Experts of a small language model.
Training: 443M tokens, 3534 steps.
Below are experts of layer 4 (counted from 0) of a mixture-of-experts language model. Rows are named router (the router's row for the expert), down (a neuron's output weights, with its number) and show model dimensions 0-127. Each number is 128 + 24 x the weight over its row's rms, rounded and kept within 0 to 255. Numbers have three digits each.
After each expert's rows: a language model's description of what the expert responds to. This comes from a sample of Wikipedia text that the model never trained on.

# expert 44
router:085148149170103155138158102102151153123097099125105132117116137108125098158152129169155123142109135123150141124129113136133100153120116105146130119136134136170138113143120138156143116097109154117142088083123102139127138161152163141107164113130186071125089108146127104188158134106126104169111115164119142184163093179115145163137120144116151153118161092168127149136151139119109150126140
down0:177088144170134148145167111116146108109160163157154097158126149121126114106162095116168113128107113097142154110135116153127123105148109100157080110147117131135118142175173111143146111111141093089150157184159140141142118148121129138145131122124127083141132133106110108121122149153149106112112095150138112118074111147118125132135166097110116150082178116110142138130108156120060114134103
down1:080141136123137138147121130105126161161135167123144105124134118145180118129131147112104145130118148096143117137101135124180167139090156121098107144066114113119119131123098125175135131135142191160124107092085135158127132113083101135065103136149135087103140113071153134129138137115114091121162146081163150148148109143097130099134159138127096128157142136116137130095156099136106123130113
down2:135131138137131143154163124148168153113128160149159162114154117132169115130090122089116130154146105157083116124117154095139139140126137113155163110096104145104127127157116107137123118180119165131126111112114119144133097141157132132131145132161161131104122135088092095112118106073119112165126144148131156130162126174090147128145124136145097124160112167102203139086137150122163087133075
Latinate word stems

# expert 40
router:085129104151127140159166092082134121142126138092122151142136138103108112139145143164146130133167148146162137130141073164148136137099114103149122094116159095143158138144136125156126132117107181092080094120140108120132127159129166139102145139104155118109120089121154132139152148139124112142104115167124152136159114164121098116185100147074111113100169095128159168100144137105095153115131
down0:149122140137102161107138125115166115139146155120125156083124140175141184117148160094132153074163127131086155119164118122158143108082097146139098138075157123083125149130159122129118062144106153115144145139093115128090147135132080126130168116134118182099118109097103103148120141117149116125126151139141094118138149128158120142154101134145110121139153132106131121133156105173134128170107
down1:129132135134124092118111097114184151125107141114085124144151152092169141143099117112095141093113123132156139136112148110167138088145157085115130128105115125109129063128149151124095137114144097127157129116100160092154088179146074154116117099111162103112127122132149121127103141148110121153091154130167117131114115086148123139123155122163127165162091152119157169134163105151152131095146
down2:111085135141159148143092134146113156179107131139116110084125173138162137146113166111101146167128134127137140169136093081133112143126100126137134124136109119109128117185136154170154101114174108170091143151131164150116079129087103157124151071133133159123120106161149121106110113149110118110089151121120107142130132144146146138089158155133151143109108125167085096150121104142102113127137
Units and letter m

# expert 13
router:097131122135113149139138136086172155101105094120125163108145102090127107159148094129133119159155168124155161117158098165146132146108098114129122105125102103141118099151156157166169105126142153133085093109145123171147111159168133124143106157116132083105070122100156171162124151146142090171134112170124163144140126120136145132150124103105132142104156112126140162106148138159127159126114
down0:172125153092096125122145151165177174156139137114093125133120130114152157150115195120080098119154147102104122081129133150144111152139162136101155134123175129141137135135097127138133119062111085133127121107133154099119153116139129160137128072096143118117141147117107108143149096082108151114145153141124091113127131107189118149143108145127117141138112116103103119120119153090174144118133
down1:114117136162123152144104118125152119149134143138121117106121127141093161093142193150128179150125133151121123148139131117175113111130145120142106112098147120110147159125154153140154153124129100102109111121127122079111117149094126143083101148152124100156125109141132136105170128122125071075087109116081180145139132129105111146134096170124108132099084075098111129140091152124107076110138
down2:103136152115129115133142086118123171106097093139122107101148137100152137125101102140135153146149144118154149082123163175113075115105193142137102126091145106125120107145113148120104113120107068143172134121145126149132118164159146107147161105141147153096132127161085130154135133131076125150095067151095117138149141181129115112129118146163146152114114152121149142098107157150144118133124
Latinate word openings

# expert 24
router:137144118141133124161153101114168146111119100105133150157121124112105104126149107160120135143171144125180172104149117141116129131076124118159122116138151110111147122121118125186134094108136160122074093102130123196129116126141147127099139148106117099129099112136146139164162155138104121161105121151128129114164135163117145164147127163083148120065156118155145169119160165113093151128145
down0:119123115120141132162130117126153140111116151153160087173101103168096131128118152202147088119165160101169179135114165146090133090089129131089148115142115119083167111128157140180115117133097123101140137099143139150111099139163155130126150165154150136115154133119112100147159123140088131090128141158141130115158123136128135112121161116100126109121103168147111151110138130122154148151164
down1:107144168132186152106163131129142146157109109157178136116135119093162086122120085113147115161110106135147103101116131149099163137119137109114138151142168071118081120133152140100158141131139144103105123143066098150131128149120125127120140107127147138108185141106145163121122097155133166095146133133145109191141163106132157130143158109143120100146181121122111123145135145157101112132125
down2:132170085137113126149141094109099145162093110093152136117139152104187156124132079126089112148158118123101104119148171146110137158106134145148149132134142161084125122133120099127167123108075113137096121178137099093109110102104144150127185133095132122141130161110154138142146098108146105113142115119155137109087136158107111113152136141082174147141160119124133160140155153140100140108146
Letter after word start

# expert 51
router:103171128137113133139164092094146141097135097114135135122115176102070126127150141148129144139119147116153143125123097148159096140113100126137111107066145099138144124114120136150152124143148137095077122066154102151125107164155144118128147151138132115098099101108126143168174156144118078146089125134114142128144109154121106144162110163136147147097169126130130165100138142147085161100093
down0:134155136088118122115119083068147093142118144131171107152084146121123086137144138134099160130176122154131139113182144091133114096137142164100104120166173138181139114145112139124112146128133127124143105132130107093079131087083144110127149099089125117179163141126177154130120138114112135126158129155115117129163126169153127137091121150148149106120119132157119117107141151175136126127146
down1:158063107135129150105140122136101092105127092146124112111110119125131126102125107134141139133121144099147070106166109187125081107118120157185160105164164095106137146140126118135089108108117142142136124119065123152102106129136151135113117104098123158096135135168147133145128129141121064147148137154105166155158143118130124121171127153164148149114116124158138101138111146108162099161121
down2:129159108146135131139120106158103163151128149159151096143089069137091115155119134116115162129141142099112125128145155100140080125137085144157140101138113147127126101120129165123101136138159113150103189134110165184150146181138124112125134138101094155128086094149179106171092123126122126117150129130155131077079105151138105127141121154103091108096128134116127136131119145139137099130165
Space before numbers

# expert 15
router:129148116142107132149146115100150123128105122127145157111124140122108112149162083161154156149152158116173150139157108172159095150108094113152119117112137075143120109124144144150135096141125129111126127107119105149102131162156169125090151158106141101107123135142133128142157145137118091166121082173107162144134131159097125134168112176100154152090162093149174153092156152105107149101097
down0:102096178113158139122149108118108147131140102137152127107131102116105123141110120131148122135095106122146151068111145138126146088145111151148080121119100137152113123087147159164115077118145127130149163141125115132135153101099130109098123150138132110154135140076157181083154128147120157073119074091138124139122109114136112135124136117095163126116119086101146116079158134065134124103152
down1:141115161070136130120131172132105143109135143103119124131164128060127101118096138115096108150122128143115123106110094082174100162161096141094106102109122126119148108142129158130107090143136154092146073116124129157144142162140145125137118115158113143134101154099088130121114133114117105066139111110121134148105122112121140123165136214118102161145143150136121125141104121166156146108112
down2:132143134130104121147095174132147107166093091153118146127157110115127096131121128190052116095109089168135174109133117104120126106146129134110109133141124108132130116104132124155092116145112104110100101167138139163123172129158131195110115140112107135115099080117104085114161152131125133124113133153156166129108132142162130115125117109144107131115159146154132122174121105130109144186105
Non-Latin script bytes

# expert 14
router:123134125188111148142157123117135146091144082101091154128123145109087103166119119152142119158150143126168121146147097157151135153111135111150100107139146108150141129162134147158168089109138162119124088074143115147119102171130149103067140151136139098078118099145121168126147160128139122137127109142081145156134094162102136153150112154103163149106137119132170150134159132125110148120141
down0:127104127112142164103175131123097124156139125122129135115130120135099110159139128156121160131144155131144152131137130141117126153132095110106127140172122122124134136171136101120173090138140170107137095127150128151148097105135081091071104117168125101136155126114105180147177093108183125111184114153150110128151127155175129169113138148113118130137082096115151161134167150142149165106134
down1:180152103127130105099150093147198140132075150083120133117129142162136103155123128110152119102115112137125124153146090116084119118115100068151130108127149109108134155154128154133119165124134109112169099160118111126131111133114158111119155127118150102146118121120140143122115114112157121125143120085079101143087131158135107147119130094118130158133162138107130197141188146084140132110103
down2:103140140166145133139149145130169144118159133072101134131146112109135111100111129099077111120161140063131090094137137113096153142113159140158157100103110145118135151152121135122151147132146134168135123123186111149106119078109113104131168147126089059138103126140133148137105144109156089120114116094161105137109108094115148127154142140140098156176168131102143103156141130111128124150120
Letter b pieces

# expert 2
router:136155131143086126178160128080170150123096100086111156112125131124098112160125128144131136170167167144163159134131117149132124140109095100132122099104116110185129147149151146158161095137133180125105081102113089133137106160144133104131119173087159088107103113119163163148142171154114099130115102131112144138142125114115118152143108148103141128107144122142132150125129144125103155127075
down0:128182175109115113109104114109163103128110110100114102109131117155161110150095087154139118158148117138151126134110142064105086171125134098124124109100092117145102170096155160151156132133136117133097101144136103148122117118100144113143093132130135080114101139140128132103101128145123159135128183102145111142188127120165103090113153118126115122126147139145111195159110124131089141111119
down1:134131121128097189191101112113106152113120143128120092110147100153139098158152137115143109111142083138132110136109210130128150101138139147108152161124154120136136178132127100116095143121140137142145123106101165101126093094121138118105175142133142096164156118118148122137155069132108089115158144153128131158129137122108085106168137101133106144157140121140119154105112154115133183131149
down2:154109145150151154144085132123125117119105164098127095149106173134115148120141143107113124114107129137150144110118101142146106128133120124114106111156128132145118107170121101049119133095095081135175144135131130086168122121135076101119137069152134157144124139131134121128155101112093126120080104154122128101099118135131105142116174122123099095174114147108134080151156155087124119107175
Letter c pieces

# expert 39
router:103171116140090122136164128112162126118139130117140151141132148104123127166196113170144141140140142090135152154145099139147149183118106123146096118107152114158151116123131138142176114135143144107125116119114108153103161152162141121115163169098171079086111117121131134182145136127092134151100094146134131152122122117089137156143095148088140126112168088141112160102120136121101147080108
down0:130114105073062137141136110099158109144109140114147135135159127138107143156149117104111108125164104128121094190098120153148153090162112156080145169139126113098111106121099097150105126137131108127149130129138179125139130133138110138159115102137110135123154147104131113155088117147104165143131129077109116114165124063155102091148131170116148132138116134135174134100096090151138117114116
down1:155092134101100119129149077175110115104165147132148123099108140099114103080097102145096143102118105134126141139130171113132174139103107106088153132144077165152104157139131108158144130086124135139128159171093155142140111122142145116160135124132135070183134119154103122107144125119148153123127124169134128133122164100074127132102116112103135110113124142170129137142166151122085156123151
down2:130095121149142151100118107089159073115171121117111128124136139118180173145139158119108113112099127139112123153164150131139066102100141149144093145106114097151113136116116095147131161153137113085109150142169119124154129126131136164148122124171170134129139188133131142109148098107129114117106144130109089157108123108105128138081122157122141168115073128119103114099104081107144168143122
Word-initial fragments

# expert 11
router:126129114148120108113178131099153164128117109107133145121093169130119110156134114148146130162133176149156138155150081178141129146120105104165092118125124103142147136134088140152135102133149129127086099111115144143129126137133160140137152113111145093131123101108105149144133139147106110155099114143069156147163133148093145158191086158098090132113160110132176178101148135097121143111097
down0:171143117166121075148124128154099137097151130110138124153148105142141124099105139154143171141144136181141138117132149127140117103169105113184153153118168118082099109132140145106141110130132174153072145097101119112132169171150152138110122144119148156138136165115122126158092140123146098119181169135139113116136138111074158116179095127153139110148108125151137111124139166159120128130131
down1:121114133142107097133122158113112120116090107151119153131119092093170153128137180106148132107148170129107107094114147087132087136137120137092158136149186131169158152097158120111130121101137110141098104194164110112125102093092143111120119105129154165139127126140133152117113094120136123143073116176145085089153105152122107117161115152163136151161131123128138155121095110152121117116118
down2:174138123107115143120089125128129131131127111138093152121153170127137107194117125091133169132156168153135109135154132186084123131146115107120128134119182162101141153142132105095115077070111109117128103152154115126107131141130109153136095167107129173124153110132135161142119201173144093162127126101115128097135147099122148125097092126145130125101133146124142126126136127166108126143149
W initials, sports tables

# expert 56
router:112125130123103108163157101117171144088109111125152166124115152141100094166139098137140146141156199102144150102151117150123086148123105111128106100087110117162118118138132118145190119129147167101084086085136094138115135133146142115122131137097130099096100116100140146157116153142126102156133110173113169127151107106085117151124127165088165149131162112138129149090134119113109134133129
down0:083152123136140091121131082122158115137167146107138122124117145157110158143134150117126146148137129157150122091138131182150153135165104144125111144129130107143123103098119114182160131113150131161126116120113143142114076133135117130173122094114109110168095133083121130114114139100087098127112091157113120094118109141120110127103137099107147174141083123082134132145170099202121141142076
down1:131150076148154142133188128147112084145132109080105135123119137138136112136155078126103132151115065136128148197138136154150123120132156129150128136160109136130125110131144176100145121101120097138139183106151120160120109096157146138099109109144131146136147138122118146164113082067134127142168074125133125073151139138081111121139136134143138149131141123093092119157115135114125143129137
down2:075147133133107176099150128110107130104114142132148145139147170088139118116136087111091137116143092178165154140127110113116136202125082090142115124139132100109127152126133083115091075164132158132106119128106151143139134149125123120089143114102137134112150134141128155070148134162088147136104101136166109146139147169100147162130127119130123122159114132160131125159102162163131121151152
Con and dec starts

# expert 49
router:119122107145099119155153080098149167109133124110129156122104164096109096153152109150145132148137156121152139121168089150134135157090118104146116116110148105157138121113140137150127096130095141105116090098135107143129109157139143170112138149120163107101119105111148151144142153127119100143093096160091164146154102148091105177173115163109162140097153078163161142108162147123085133111124
down0:132159135146100110103079158120137119123125155147123134079131138119144122146122104150125125136146139119111141122106116187082135153154091158149131155122134108196060137107115147116127096130174104132106099130113118156146161091156119138114122120124113161174139149142097152124077113128098150152088146093138162133103157124076151174142158126161123122127103133144105139120110122171122134107132
down1:152123133164134149115144169129116102125107084134174138121133114108142147141156125144114114137117143147100094109098145145104140146096095119145161119109149110151109117112127102161095114133168128102148094106183086144123134163085086150119132115125046093113131164143092129168119143132156148097143096135129139095147128152112131196123136144115096133131120151132133102096111116139105136179125
down2:143085124129125132143102083137120116157127145150129118114122149150163129140106135147123177140149100136089160098133077085091163138123180094142131125115106102129105129162094089117095144130099133146148109107132117139133109101140132099142104085132100093146130116126065114119104134109110094065095114134129110154085157145124140151100115151155131061118144123128088114119090132131101134121130
Match scores and tables